From a checkpoint of a small mixture-of-experts model trained on Wikipedia: a softmax router.
Below are experts of layer 11 (counted from 0) of a mixture-of-experts language model. Rows are named router (the router's row for the expert), gate (a neuron's input weights, with its number), up (a neuron's input weights, with its number) and show model dimensions 416-447. Each number is 200 + 40 x the weight over its row's rms, rounded and kept within 0 to 999.
Before each expert's rows: a language model's description of what the expert responds to. This comes from a sample of Wikipedia text that the model never trained on.

# expert 3
Table cell separators
router,219,173,216,179,205,261,148,262,185,280,233,179,253,181,232,160,171,135,157,164,211,151,196,147,179,195,208,184,198,207,176,207
gate0,249,189,185,233,200,187,167,182,213,218,216,173,198,170,219,240,200,166,156,194,243,149,119,216,184,222,175,216,193,249,244,242
up0,227,152,204,166,233,264,274,149,239,176,228,194,223,223,164,181,214,186,152,233,312,132,218,180,228,177,154,224,235,110,232,147
gate1,155,181,121,210,251,157,127,166,202,202,216,222,158,175,186,250,218,205,134,136,198,237,207,150,157,248,220,220,199,248,118,241
up1,213,155,226,185,185,242,174,141,276,200,233,174,178,233,160,216,166,151,125,176,204,309,187,202,165,221,173,200,254,141,226,202
gate2,141,225,182,216,157,157,132,258,190,245,190,225,199,230,132,235,79,196,163,215,183,205,159,193,210,194,195,194,220,179,188,179
up2,134,215,247,226,182,175,217,166,165,223,184,146,163,279,214,308,229,198,206,148,218,187,216,143,196,204,199,251,133,223,149,169
gate3,227,155,213,290,279,127,219,251,197,227,157,278,181,119,240,175,136,170,229,220,230,149,129,177,157,216,226,262,194,238,177,243
up3,195,110,211,220,229,225,225,183,222,189,170,210,216,217,284,179,238,188,196,196,291,183,239,206,160,156,240,246,122,136,177,180
gate4,121,291,198,171,174,197,144,254,236,197,160,248,176,191,207,279,212,259,127,205,212,123,157,200,189,175,254,203,188,190,260,154
up4,107,212,218,215,187,179,260,118,206,183,180,145,226,152,156,248,222,155,226,116,244,218,237,244,260,143,170,281,227,187,124,199
gate5,155,193,216,196,206,187,246,253,230,260,181,162,111,210,213,139,238,143,130,153,174,240,274,210,126,231,166,220,202,194,179,251
up5,191,216,187,243,250,174,234,161,156,193,191,203,246,286,218,182,233,200,224,239,173,199,155,200,135,249,208,229,207,199,263,237
gate6,238,149,199,198,166,234,146,225,167,196,176,202,174,168,237,117,274,152,166,252,249,166,229,154,145,186,257,164,234,136,232,182
up6,154,240,232,168,276,162,172,224,272,214,203,230,247,268,127,193,217,197,198,217,193,230,158,203,202,220,148,189,237,217,237,204
gate7,241,215,198,309,205,126,260,242,206,243,177,238,190,197,225,227,143,181,175,214,196,265,227,201,300,228,209,165,217,147,186,239
up7,255,254,184,178,226,153,231,232,144,152,171,227,176,177,84,204,203,179,220,191,239,152,195,199,174,311,157,162,248,159,198,187
gate8,197,242,175,168,131,238,202,190,235,193,191,246,188,176,168,179,218,212,156,252,227,201,166,219,200,237,188,248,209,179,190,220
up8,247,213,160,217,219,202,192,199,166,268,162,121,205,162,256,283,133,153,235,218,163,272,306,180,166,198,283,272,223,225,204,229
gate9,147,150,272,222,171,163,149,239,279,142,153,189,209,226,168,236,131,225,247,217,185,192,131,273,248,158,246,226,257,188,196,168
up9,219,199,104,241,129,188,117,212,217,219,184,278,230,219,225,245,187,116,229,142,161,294,184,192,220,219,192,165,290,165,190,130
gate10,200,207,139,221,195,147,107,267,230,220,137,137,200,199,174,197,166,208,168,124,203,254,170,178,211,237,181,240,205,161,163,167
up10,211,139,194,171,236,216,211,201,174,245,327,183,237,183,254,248,244,181,171,205,234,170,189,194,168,183,272,207,191,166,249,167
gate11,201,219,216,186,163,184,182,211,185,157,242,234,250,201,210,165,188,245,169,222,261,272,225,176,190,243,146,169,257,143,243,153
up11,224,219,205,232,215,178,177,210,197,253,218,214,247,216,220,229,200,211,166,195,267,273,154,160,201,200,235,173,201,182,306,201
gate12,201,190,141,194,185,150,204,202,239,201,289,161,254,176,197,164,143,242,148,214,183,192,131,189,245,203,218,203,215,259,252,179
up12,197,203,183,132,141,190,138,164,237,82,180,128,242,212,248,227,250,211,159,225,232,172,231,199,174,180,204,201,214,233,185,220
gate13,155,141,134,225,188,188,246,186,216,179,307,228,224,228,124,131,294,171,248,238,193,247,229,196,223,158,221,260,157,204,199,197
up13,222,151,199,171,181,192,217,189,199,193,200,174,130,212,184,229,160,205,236,193,131,241,185,185,164,237,237,203,173,157,229,162
gate14,202,229,150,266,192,231,223,169,137,190,239,167,153,142,177,188,164,149,163,139,173,257,255,199,140,174,212,218,244,89,161,166
up14,177,219,210,180,179,184,216,201,158,114,185,149,217,260,207,171,230,271,175,221,227,168,223,143,213,179,263,272,139,194,185,142
gate15,229,177,182,205,172,215,213,180,152,249,207,207,208,237,190,173,196,195,112,160,232,206,256,204,205,138,152,239,244,159,216,184
up15,209,245,219,239,201,234,161,170,205,197,162,228,223,157,250,221,172,210,226,218,201,122,232,263,239,255,170,134,197,230,195,225
gate16,221,169,276,196,195,219,177,216,179,230,182,252,142,243,218,256,186,191,174,215,219,137,169,125,220,195,253,271,189,189,203,188
up16,156,246,252,192,194,166,205,118,231,188,250,209,222,162,275,184,230,130,228,234,243,184,175,226,209,239,145,277,142,273,189,139
gate17,202,146,196,182,230,275,213,150,250,193,147,201,218,198,118,190,169,284,285,225,158,121,310,178,228,238,230,190,187,154,262,123
up17,226,229,184,140,134,212,136,155,219,213,173,234,212,241,115,174,108,293,214,245,210,187,232,232,233,175,186,169,224,191,160,177
gate18,194,259,249,276,183,232,195,201,170,204,270,161,266,203,210,227,223,188,181,221,226,204,180,200,247,173,215,211,178,148,270,168
up18,244,174,199,200,203,131,163,166,170,201,200,222,207,205,217,170,223,231,218,140,147,224,210,176,163,214,189,129,201,197,204,176
gate19,268,142,250,223,271,191,208,166,231,192,240,193,187,233,216,213,193,200,237,228,209,146,159,200,211,149,179,218,184,158,245,198
up19,134,300,174,148,266,247,216,219,217,169,213,239,259,230,188,235,203,151,150,184,180,238,190,231,219,238,163,224,236,116,274,224
gate20,236,206,155,231,141,186,158,136,200,248,212,135,185,181,179,129,259,72,156,157,193,244,232,114,126,208,174,233,180,160,203,199
up20,179,130,196,198,243,196,222,188,190,201,180,178,210,118,137,154,154,225,252,266,196,210,213,219,250,227,190,219,224,245,177,227
gate21,181,219,208,208,247,191,132,246,231,118,159,254,224,140,140,246,189,208,152,217,223,283,198,193,172,218,199,158,150,226,239,126
up21,211,92,235,177,237,233,225,125,168,188,182,252,255,197,223,178,249,199,241,235,194,184,222,221,267,191,294,150,152,189,190,188
gate22,163,184,200,231,166,237,198,182,192,171,203,187,249,240,108,251,168,189,157,224,149,232,199,188,161,211,142,174,159,190,196,248
up22,201,170,152,159,210,191,221,166,252,151,161,259,196,217,233,241,160,144,223,121,264,314,95,169,265,202,210,132,223,134,133,187
gate23,207,276,191,231,199,209,195,234,184,159,198,238,192,223,247,232,164,222,182,171,189,190,187,188,248,199,237,273,183,195,203,175
up23,200,130,172,144,191,176,160,198,267,250,114,143,254,188,209,197,211,128,142,188,185,150,171,195,137,260,272,232,145,207,237,175
gate24,165,266,228,208,215,205,192,208,217,179,224,191,220,114,217,180,165,133,219,131,154,220,231,207,158,170,184,153,201,252,165,215
up24,258,123,207,194,225,168,168,232,228,218,207,170,235,249,201,212,266,236,196,209,216,198,136,182,214,186,238,241,164,197,284,236
gate25,255,170,176,264,218,204,207,218,207,218,174,196,191,164,173,173,192,306,220,210,205,209,190,161,249,255,185,166,177,238,206,241
up25,175,199,227,130,158,268,173,213,211,237,144,287,204,246,149,223,186,248,173,157,210,170,213,228,183,149,178,187,197,242,135,168
gate26,198,172,172,212,168,160,145,271,206,234,233,130,210,242,184,124,166,133,135,197,197,250,161,229,211,202,128,180,161,138,213,191
up26,195,221,153,183,181,249,175,140,223,210,227,126,218,176,188,144,267,118,196,273,138,209,167,148,282,215,186,156,225,188,156,150
gate27,214,127,223,240,179,167,190,236,201,177,181,195,217,174,274,193,160,153,211,161,191,178,194,260,245,233,201,190,252,173,198,179
up27,155,177,187,144,214,290,167,219,212,250,202,268,226,174,168,195,231,197,218,197,215,261,215,183,195,189,131,197,339,186,252,165
gate28,139,250,192,219,235,225,137,138,187,237,194,222,225,210,203,240,144,182,156,273,157,222,163,194,250,226,179,247,274,158,216,213
up28,179,192,224,249,157,153,255,207,170,116,201,263,192,230,286,209,245,199,207,168,221,267,182,224,205,148,227,267,265,115,211,222
gate29,191,219,175,198,186,173,204,160,232,234,236,118,202,192,229,154,180,192,150,250,180,194,192,185,174,211,173,113,152,223,217,235
up29,184,178,217,227,204,269,215,267,223,180,237,115,228,161,208,283,189,168,158,167,209,215,184,277,173,236,184,234,278,145,167,270
gate30,234,138,167,221,260,213,158,181,219,259,157,232,214,184,214,216,186,262,189,225,234,196,154,175,192,239,172,207,238,161,164,188
up30,228,244,248,182,155,247,97,137,207,166,148,171,162,191,181,215,167,216,280,164,190,167,211,208,215,204,189,221,254,118,146,164
gate31,256,185,189,190,193,203,180,202,160,199,271,177,257,107,177,192,171,174,172,205,226,200,256,175,209,248,174,168,132,223,207,194
up31,213,202,200,208,139,208,223,168,182,215,254,209,216,195,216,237,246,219,150,209,274,199,282,242,217,236,93,237,184,212,180,166
gate32,232,171,203,156,171,136,212,217,204,223,195,212,184,170,178,240,215,218,153,193,180,207,200,260,235,214,197,178,193,197,239,162
up32,182,227,133,116,213,184,188,162,208,188,164,90,172,275,213,145,145,217,150,203,175,177,253,162,181,207,298,187,211,163,140,193

# expert 29
Table pipes and months
router,192,199,250,158,181,248,166,166,200,211,214,146,265,165,183,210,229,182,248,185,209,194,160,152,181,204,138,199,184,206,179,235
gate0,214,114,226,134,150,242,231,224,173,190,231,196,246,181,181,224,100,173,204,172,122,207,197,177,142,149,224,213,244,287,173,231
up0,214,152,144,161,158,176,189,145,172,235,209,233,186,224,214,222,147,187,109,170,278,227,209,152,222,161,266,129,225,174,199,242
gate1,239,206,228,165,160,203,162,184,142,246,125,215,196,266,177,176,169,179,183,212,198,210,149,147,202,95,232,210,128,268,180,179
up1,213,158,163,258,242,187,130,190,216,244,258,153,231,219,168,205,226,189,186,211,276,244,195,199,180,231,242,146,140,193,176,163
gate2,140,174,137,178,177,178,210,183,167,266,160,253,233,190,267,222,166,203,144,162,231,228,227,247,232,119,132,211,248,182,222,209
up2,211,187,227,208,163,235,157,146,198,174,198,192,229,224,151,229,185,195,261,94,141,172,170,193,157,254,214,207,153,151,184,207
gate3,253,186,191,168,212,165,231,266,168,248,149,166,204,221,254,200,170,196,168,240,126,189,175,215,177,172,229,192,135,136,183,258
up3,133,174,171,208,180,189,160,213,188,176,165,228,202,174,239,181,170,139,241,156,194,221,170,263,227,227,242,162,245,247,233,106
gate4,220,235,158,243,210,292,227,162,151,251,215,206,246,180,127,136,222,158,219,204,185,196,98,148,176,250,206,185,234,200,176,210
up4,248,215,170,192,212,194,240,259,167,188,151,212,232,168,86,201,215,271,174,224,240,239,196,236,189,184,126,148,156,185,166,219
gate5,229,292,212,214,161,196,253,239,159,281,182,191,299,205,200,264,160,156,158,130,278,167,237,168,237,219,204,262,198,188,241,203
up5,213,248,110,223,225,255,251,206,215,220,244,188,206,187,180,148,237,176,183,120,251,194,170,201,201,202,198,234,297,182,237,204
gate6,218,164,168,180,202,187,207,203,173,239,142,121,250,106,204,175,103,212,211,164,191,209,231,185,286,177,192,264,262,208,207,246
up6,230,155,182,195,141,134,251,182,217,199,210,147,213,165,206,129,163,130,231,131,294,180,215,195,188,293,206,194,186,206,153,244
gate7,197,181,240,194,216,194,241,219,218,162,158,163,237,176,238,255,202,215,138,141,139,196,180,303,195,130,222,206,198,238,268,179
up7,152,222,207,225,88,234,186,118,176,204,197,257,212,88,231,156,224,215,161,172,177,178,117,240,143,298,142,242,227,205,213,208
gate8,147,215,236,273,202,239,201,197,237,212,222,166,219,202,218,242,146,233,205,195,265,182,234,157,230,228,216,199,188,156,164,153
up8,170,220,158,250,181,182,235,233,168,304,191,180,149,192,213,224,198,161,247,203,214,225,186,180,175,103,204,237,231,158,198,177
gate9,181,154,190,229,216,167,239,148,184,251,210,167,147,213,210,206,130,226,236,185,212,138,243,246,236,208,192,216,125,169,225,205
up9,210,182,233,157,181,229,224,165,201,176,210,188,223,183,212,153,229,211,194,232,154,254,210,193,190,232,239,168,199,205,222,209
gate10,211,213,203,181,203,264,131,297,290,179,240,152,193,224,185,240,216,221,235,149,229,211,214,249,159,261,236,166,179,198,193,185
up10,250,184,157,232,197,191,147,201,180,215,89,220,185,83,155,148,126,228,203,180,166,240,229,227,192,188,286,226,214,213,133,210
gate11,165,168,237,140,254,306,294,215,216,240,243,158,218,244,133,223,184,176,171,118,179,139,173,212,172,218,209,211,138,223,192,200
up11,272,133,332,256,188,188,140,256,175,156,194,168,228,129,197,223,190,167,269,165,250,184,240,282,246,226,179,214,185,232,180,244
gate12,176,187,227,198,154,229,186,174,180,215,204,167,268,177,118,218,228,103,233,153,171,180,139,189,178,199,304,143,250,214,202,295
up12,167,180,232,251,219,127,179,243,197,176,302,231,230,185,190,240,189,156,181,167,230,232,212,193,221,236,238,235,149,205,191,195
gate13,145,158,185,303,149,207,243,192,183,251,220,189,252,204,184,153,196,174,203,187,200,250,144,204,171,180,163,286,219,215,143,269
up13,211,209,221,220,170,180,157,249,217,242,234,135,157,219,204,218,224,265,178,157,217,177,197,253,238,243,227,275,153,218,183,184
gate14,190,195,249,234,183,190,210,236,169,190,182,183,188,126,160,168,161,163,203,194,131,164,176,170,252,204,189,177,294,192,201,222
up14,185,235,216,257,234,204,181,284,175,162,180,233,210,173,139,183,249,157,243,232,186,230,155,255,175,191,172,212,235,211,223,182
gate15,93,197,149,245,203,212,182,158,203,190,160,203,265,173,184,193,225,234,204,217,239,209,172,209,188,182,255,214,226,225,172,129
up15,194,219,162,156,281,157,155,168,210,246,222,176,168,255,216,296,265,194,165,178,175,242,156,193,176,232,126,141,138,211,192,228
gate16,185,231,255,267,196,121,187,208,132,248,119,176,257,305,305,151,221,242,218,182,165,257,286,266,267,208,198,246,163,189,156,236
up16,213,215,267,209,287,124,188,245,190,198,191,246,188,211,172,249,231,212,184,209,194,142,253,159,145,132,174,217,177,232,203,121
gate17,190,231,210,184,203,122,241,179,125,214,184,211,202,266,163,125,139,234,146,260,234,263,226,220,187,224,260,172,155,149,156,189
up17,158,201,211,296,227,135,211,118,210,108,203,199,162,153,222,238,238,169,170,244,238,211,200,218,180,143,212,136,241,231,194,165
gate18,220,169,163,145,171,226,257,175,216,270,206,74,182,219,166,202,164,199,145,135,203,229,203,230,242,169,214,191,130,253,188,166
up18,211,290,219,206,218,261,190,217,174,254,147,227,213,197,170,198,193,189,239,254,206,212,153,191,229,226,249,186,201,148,173,210
gate19,200,230,167,180,166,116,229,201,253,225,225,195,170,184,157,164,167,136,177,248,258,199,233,205,220,229,125,191,179,162,219,146
up19,187,163,197,244,209,205,135,177,249,250,199,226,160,188,161,152,170,267,218,279,158,236,162,205,206,142,171,147,180,255,154,213
gate20,228,203,171,152,249,212,258,118,188,254,185,272,179,122,130,187,184,123,247,256,148,177,181,260,231,229,183,189,227,191,147,153
up20,217,214,208,155,191,234,243,206,196,195,181,198,151,180,159,207,237,113,167,230,196,185,276,230,148,226,168,203,191,171,221,95
gate21,155,178,160,215,183,181,194,189,213,173,252,179,225,139,251,153,170,139,216,152,162,224,139,227,230,156,194,178,202,148,203,169
up21,159,179,172,161,200,209,213,207,239,128,155,158,140,358,251,191,199,198,218,193,204,209,173,172,259,154,177,248,187,241,198,170
gate22,223,194,152,137,230,206,220,239,206,240,194,244,163,161,199,186,225,175,188,165,179,258,165,190,199,224,230,218,254,197,210,260
up22,213,202,191,179,213,241,210,189,198,218,182,310,156,181,192,150,259,195,236,264,192,206,186,123,181,158,210,205,151,189,182,167
gate23,227,173,215,188,254,220,217,188,200,210,213,198,175,276,176,238,319,212,250,167,167,143,284,184,198,221,196,184,115,133,221,165
up23,219,184,242,241,210,194,232,254,118,149,170,133,132,173,285,210,203,179,235,216,135,214,178,141,152,129,189,225,248,231,206,235
gate24,204,166,169,169,220,151,142,202,182,253,208,256,207,232,226,190,260,224,223,246,197,162,164,155,209,217,168,220,255,214,204,198
up24,217,174,163,208,246,163,170,234,208,237,202,217,192,208,268,218,158,87,246,260,220,196,191,115,225,157,186,218,204,165,186,215
gate25,216,212,149,178,108,186,128,188,220,222,156,175,209,230,222,239,217,154,204,215,268,202,155,272,231,227,157,135,203,221,170,226
up25,158,186,190,189,284,210,154,184,140,235,219,189,215,173,281,180,135,239,135,168,228,173,178,192,212,137,287,171,208,215,165,255
gate26,199,217,193,144,294,176,204,180,197,200,235,159,165,179,165,221,157,194,274,162,201,210,251,228,269,192,207,238,205,229,226,274
up26,282,234,197,197,208,178,210,213,204,260,214,209,226,169,190,215,216,226,165,199,211,191,256,136,148,230,236,219,219,223,147,178
gate27,118,152,168,224,149,206,105,193,209,138,187,175,182,308,221,216,191,201,186,244,158,212,214,188,262,222,223,148,191,217,207,152
up27,220,175,151,181,205,185,187,163,219,218,219,187,246,154,175,160,171,186,211,230,206,201,208,190,171,253,250,198,211,212,206,186
gate28,201,189,232,165,157,235,153,172,235,275,207,203,191,217,268,225,182,101,196,132,170,204,119,190,132,204,192,266,174,242,227,200
up28,213,164,178,250,233,148,242,229,206,149,191,243,184,245,172,234,152,232,118,257,241,225,158,194,135,211,229,198,215,171,249,249
gate29,189,172,193,217,191,206,219,118,201,243,190,179,202,228,175,274,213,198,215,154,191,234,156,157,155,138,208,157,176,197,166,170
up29,287,191,120,251,226,252,210,132,189,233,199,234,208,219,199,163,164,178,217,246,206,246,146,231,178,151,220,240,164,169,179,169
gate30,239,207,179,229,141,170,211,238,201,219,244,195,230,195,225,113,200,226,282,196,217,225,133,222,264,217,97,140,246,138,269,206
up30,209,163,197,188,214,181,243,211,244,212,206,171,225,149,269,202,198,257,208,203,203,212,169,206,203,208,240,138,225,122,176,194
gate31,226,238,240,216,141,252,130,155,262,294,182,214,284,142,266,207,202,225,104,196,131,135,199,176,240,272,196,233,217,213,165,191
up31,184,138,229,216,290,245,162,209,190,188,288,205,203,236,186,153,215,224,175,165,195,225,220,173,222,112,237,195,269,166,160,215
gate32,153,114,178,235,194,228,215,182,178,198,261,204,139,156,209,184,168,228,245,156,186,200,213,204,207,194,202,219,197,271,113,259
up32,246,148,181,197,279,213,143,229,191,167,227,234,210,247,233,256,211,169,205,129,201,183,180,192,169,225,189,184,131,138,175,158

# expert 25
Numeric table pipes
router,237,201,297,176,162,214,85,194,153,228,223,169,206,170,238,239,255,194,248,213,244,181,168,143,252,190,250,171,189,192,150,199
gate0,172,214,227,257,211,144,245,167,198,215,111,219,290,154,245,289,230,227,157,147,269,231,160,213,226,118,241,187,188,270,215,198
up0,152,216,173,185,181,201,220,229,222,162,171,164,188,150,220,162,184,201,246,237,171,237,170,246,157,208,192,215,139,152,219,128
gate1,207,228,155,184,166,220,237,211,169,217,193,118,222,207,117,198,213,191,191,172,213,149,227,212,148,215,165,173,183,215,202,209
up1,214,234,154,130,238,186,221,228,226,189,278,223,191,197,180,201,224,152,198,81,258,202,178,182,209,184,197,183,194,207,193,210
gate2,222,193,174,265,236,154,149,198,197,104,173,225,118,235,189,281,204,123,240,148,179,179,236,175,175,230,234,208,241,209,176,91
up2,216,203,188,251,209,160,266,168,219,163,227,241,201,240,254,205,235,187,152,154,208,269,263,241,247,198,245,139,139,222,180,184
gate3,125,248,216,222,225,188,162,217,165,239,191,172,153,171,271,210,146,271,176,272,183,226,226,202,171,186,255,156,186,220,154,171
up3,228,205,165,235,216,146,214,170,233,135,120,293,156,126,214,170,196,176,136,259,181,243,323,220,112,109,237,256,181,173,214,183
gate4,267,170,170,195,184,232,191,149,197,189,270,289,139,258,220,245,222,195,204,222,216,187,250,154,204,158,267,197,232,237,267,227
up4,160,179,181,228,203,145,178,319,127,232,184,228,217,118,215,178,208,238,156,161,258,273,202,199,184,219,158,258,179,261,225,183
gate5,184,257,228,152,219,240,124,183,152,210,216,190,196,221,260,197,185,174,155,167,207,158,170,222,190,211,216,211,201,254,195,216
up5,178,182,184,187,208,215,273,266,221,253,254,125,163,206,161,198,245,170,195,214,201,154,185,176,180,214,175,259,223,165,165,207
gate6,306,193,179,207,145,140,225,221,186,254,187,196,204,224,104,217,151,282,204,222,194,234,193,198,218,192,124,158,202,173,217,259
up6,180,276,247,190,150,150,172,274,263,201,200,133,175,225,213,121,221,119,216,238,245,200,212,193,175,155,147,228,159,220,203,201
gate7,277,93,219,197,216,168,166,217,176,261,251,207,200,191,180,218,194,233,297,207,129,198,173,230,195,241,148,200,247,202,212,206
up7,204,203,185,181,227,162,145,206,179,190,222,213,158,196,227,189,179,206,315,155,199,188,186,155,149,153,172,187,223,164,180,207
gate8,250,192,218,152,227,188,320,187,157,238,242,209,176,168,198,187,287,180,184,186,266,227,319,192,245,190,221,170,170,235,317,193
up8,264,245,173,151,230,135,295,263,179,182,130,221,177,206,273,268,213,192,228,253,133,170,236,225,230,199,191,187,192,228,217,216
gate9,172,225,212,193,214,276,195,167,153,243,136,215,215,245,147,171,156,254,171,194,218,113,197,142,147,230,200,180,199,246,200,163
up9,152,244,193,254,218,242,197,187,195,151,194,222,173,263,157,202,104,168,203,140,214,248,155,194,199,218,225,196,294,264,168,198
gate10,133,147,207,128,212,185,173,200,238,167,214,163,165,253,239,277,220,202,268,198,156,235,149,183,256,249,96,188,172,142,235,193
up10,229,194,212,158,188,137,50,250,192,147,253,176,191,225,217,156,214,223,130,195,273,199,184,168,187,182,232,188,168,186,144,239
gate11,167,175,229,245,198,178,207,215,245,147,194,243,192,182,216,190,149,118,166,211,241,217,188,252,282,182,195,258,242,205,206,226
up11,147,184,177,154,223,215,191,178,183,127,189,239,274,196,169,220,252,194,148,193,220,167,194,267,195,190,261,233,206,271,161,229
gate12,229,246,162,219,263,173,232,247,220,226,177,214,140,184,180,200,197,224,269,206,150,153,173,206,189,157,228,140,242,200,148,189
up12,242,261,220,178,222,257,150,205,203,206,238,178,179,270,237,115,214,167,199,191,140,220,204,197,178,215,99,237,164,227,194,198
gate13,153,128,223,166,252,175,141,180,164,181,296,185,209,111,172,173,217,285,197,304,218,210,183,237,220,101,209,120,192,174,175,234
up13,163,285,214,221,210,241,241,186,186,146,192,295,213,128,213,239,182,212,156,190,183,134,179,231,205,186,184,176,278,189,150,210
gate14,241,222,235,181,182,196,227,184,182,177,160,168,228,215,154,178,210,200,125,208,207,161,236,148,225,201,126,223,259,152,227,183
up14,154,221,164,164,158,169,202,196,141,213,199,229,180,273,228,178,149,219,161,105,135,216,256,185,147,145,239,207,217,175,142,222
gate15,195,181,220,200,85,196,225,234,161,224,178,176,176,171,222,227,262,275,217,245,211,172,131,238,94,174,210,208,149,217,223,149
up15,151,169,184,186,202,206,188,199,216,131,139,207,144,194,224,243,210,137,236,226,137,162,212,221,204,219,218,173,250,144,210,188
gate16,216,238,206,239,266,179,227,263,220,152,221,204,180,145,213,204,192,162,288,213,273,168,269,229,258,235,196,230,220,183,155,235
up16,264,226,184,302,205,167,192,204,244,256,208,213,155,226,118,231,270,194,213,183,245,214,263,239,303,225,169,251,132,213,201,156
gate17,99,215,249,175,234,212,223,210,158,73,195,220,102,252,194,195,156,178,173,216,243,207,194,200,202,176,161,169,167,173,235,213
up17,182,277,238,152,283,173,172,172,220,218,192,188,130,290,205,249,148,161,135,216,154,188,226,146,186,251,141,224,186,195,222,185
gate18,184,161,237,206,188,191,148,233,275,157,180,165,212,156,159,235,136,205,207,255,165,172,196,203,209,195,149,182,226,273,220,225
up18,175,222,179,159,240,159,217,174,204,240,162,258,207,162,171,113,244,148,181,210,194,165,186,201,297,179,210,171,160,216,201,198
gate19,245,202,229,223,175,190,155,157,102,162,79,133,136,222,215,131,227,153,199,184,203,228,209,120,255,209,168,209,140,155,243,267
up19,201,126,159,219,154,170,161,157,244,225,189,189,142,208,270,184,180,224,189,149,160,266,158,128,203,158,189,140,252,177,132,197
gate20,208,242,144,193,178,231,192,149,215,204,179,93,167,285,251,155,188,218,184,192,175,201,226,192,229,212,207,277,159,138,199,189
up20,264,199,230,170,230,187,215,224,176,230,171,234,203,179,162,176,215,193,219,159,183,205,175,208,167,236,130,248,146,214,245,180
gate21,199,239,138,191,171,204,156,241,79,249,180,179,148,262,228,234,219,106,254,194,200,235,117,200,246,203,124,208,222,191,234,190
up21,262,159,128,235,133,185,228,157,98,199,244,185,228,251,200,250,213,152,210,191,248,217,205,201,252,218,187,180,265,237,159,258
gate22,190,264,171,206,199,89,161,150,209,211,301,117,207,199,253,208,171,163,210,225,111,239,199,275,266,223,171,155,187,211,211,199
up22,204,302,159,185,173,169,184,184,115,226,205,197,213,219,173,170,198,213,152,203,180,259,132,232,173,178,170,225,291,209,185,121
gate23,238,169,222,154,194,189,207,175,218,169,259,203,149,185,236,155,233,233,222,113,255,192,169,206,249,253,257,216,241,229,188,158
up23,188,220,207,147,147,173,276,133,268,185,154,246,181,173,166,203,222,227,211,205,102,238,197,264,144,262,125,219,178,237,201,146
gate24,287,162,181,218,244,144,185,93,178,243,178,207,177,258,208,203,264,174,196,197,190,238,181,178,238,190,200,176,185,233,201,172
up24,122,209,210,228,222,215,182,198,179,218,181,209,131,218,244,172,153,209,156,221,231,178,210,226,199,262,209,200,212,216,154,161
gate25,228,308,189,176,231,239,218,191,229,157,162,200,156,212,165,216,290,226,207,190,224,212,158,218,204,81,184,102,183,193,234,232
up25,246,159,223,251,188,212,208,198,188,228,177,229,144,191,216,217,222,172,140,234,251,225,177,285,182,198,70,242,236,185,207,159
gate26,198,213,290,198,208,168,160,146,298,137,229,191,224,105,197,154,255,274,219,131,240,205,122,155,181,223,205,204,173,238,220,248
up26,193,207,106,236,158,217,131,210,179,279,225,179,191,164,179,225,181,166,261,235,266,189,185,211,261,236,176,245,196,176,168,185
gate27,234,195,218,204,244,211,175,167,171,262,254,189,200,180,206,176,133,227,141,181,156,123,276,179,235,145,163,121,240,149,219,221
up27,205,297,201,133,160,226,249,217,167,250,208,123,212,157,260,144,198,266,224,258,198,170,280,203,175,236,265,237,223,241,131,186
gate28,244,249,205,217,239,56,235,315,240,190,192,212,243,177,239,234,141,193,179,242,180,185,168,178,223,276,192,194,160,211,192,173
up28,202,196,223,255,233,149,165,154,198,223,190,174,184,230,255,190,220,116,124,279,179,244,186,211,124,189,144,171,213,219,186,205
gate29,228,147,164,213,159,181,195,198,241,161,227,162,185,186,190,202,186,225,142,206,240,160,199,186,235,198,186,196,138,168,199,254
up29,150,144,219,199,225,177,103,213,180,218,238,215,279,205,266,170,214,260,249,172,212,218,123,254,177,228,220,175,225,144,254,248
gate30,274,164,212,218,152,187,214,229,191,210,258,194,211,193,197,223,195,164,198,146,231,113,194,209,185,198,208,191,188,211,256,261
up30,227,153,224,200,197,222,183,242,170,220,208,234,218,205,191,170,191,172,236,151,181,152,169,200,258,130,203,152,151,249,182,187
gate31,146,250,157,218,214,207,200,238,205,251,244,263,334,141,193,203,222,114,187,169,211,166,183,267,234,233,233,166,124,249,212,198
up31,205,240,166,178,171,250,146,140,223,188,303,254,158,242,196,165,173,202,173,247,172,183,213,203,223,135,172,189,222,189,222,231
gate32,177,180,291,132,229,222,205,234,151,214,171,214,201,193,155,209,231,157,161,103,190,206,218,253,258,224,188,248,206,189,209,236
up32,195,238,172,223,191,196,237,170,200,205,189,168,191,149,218,148,158,176,126,228,208,182,183,199,168,166,122,126,254,222,220,205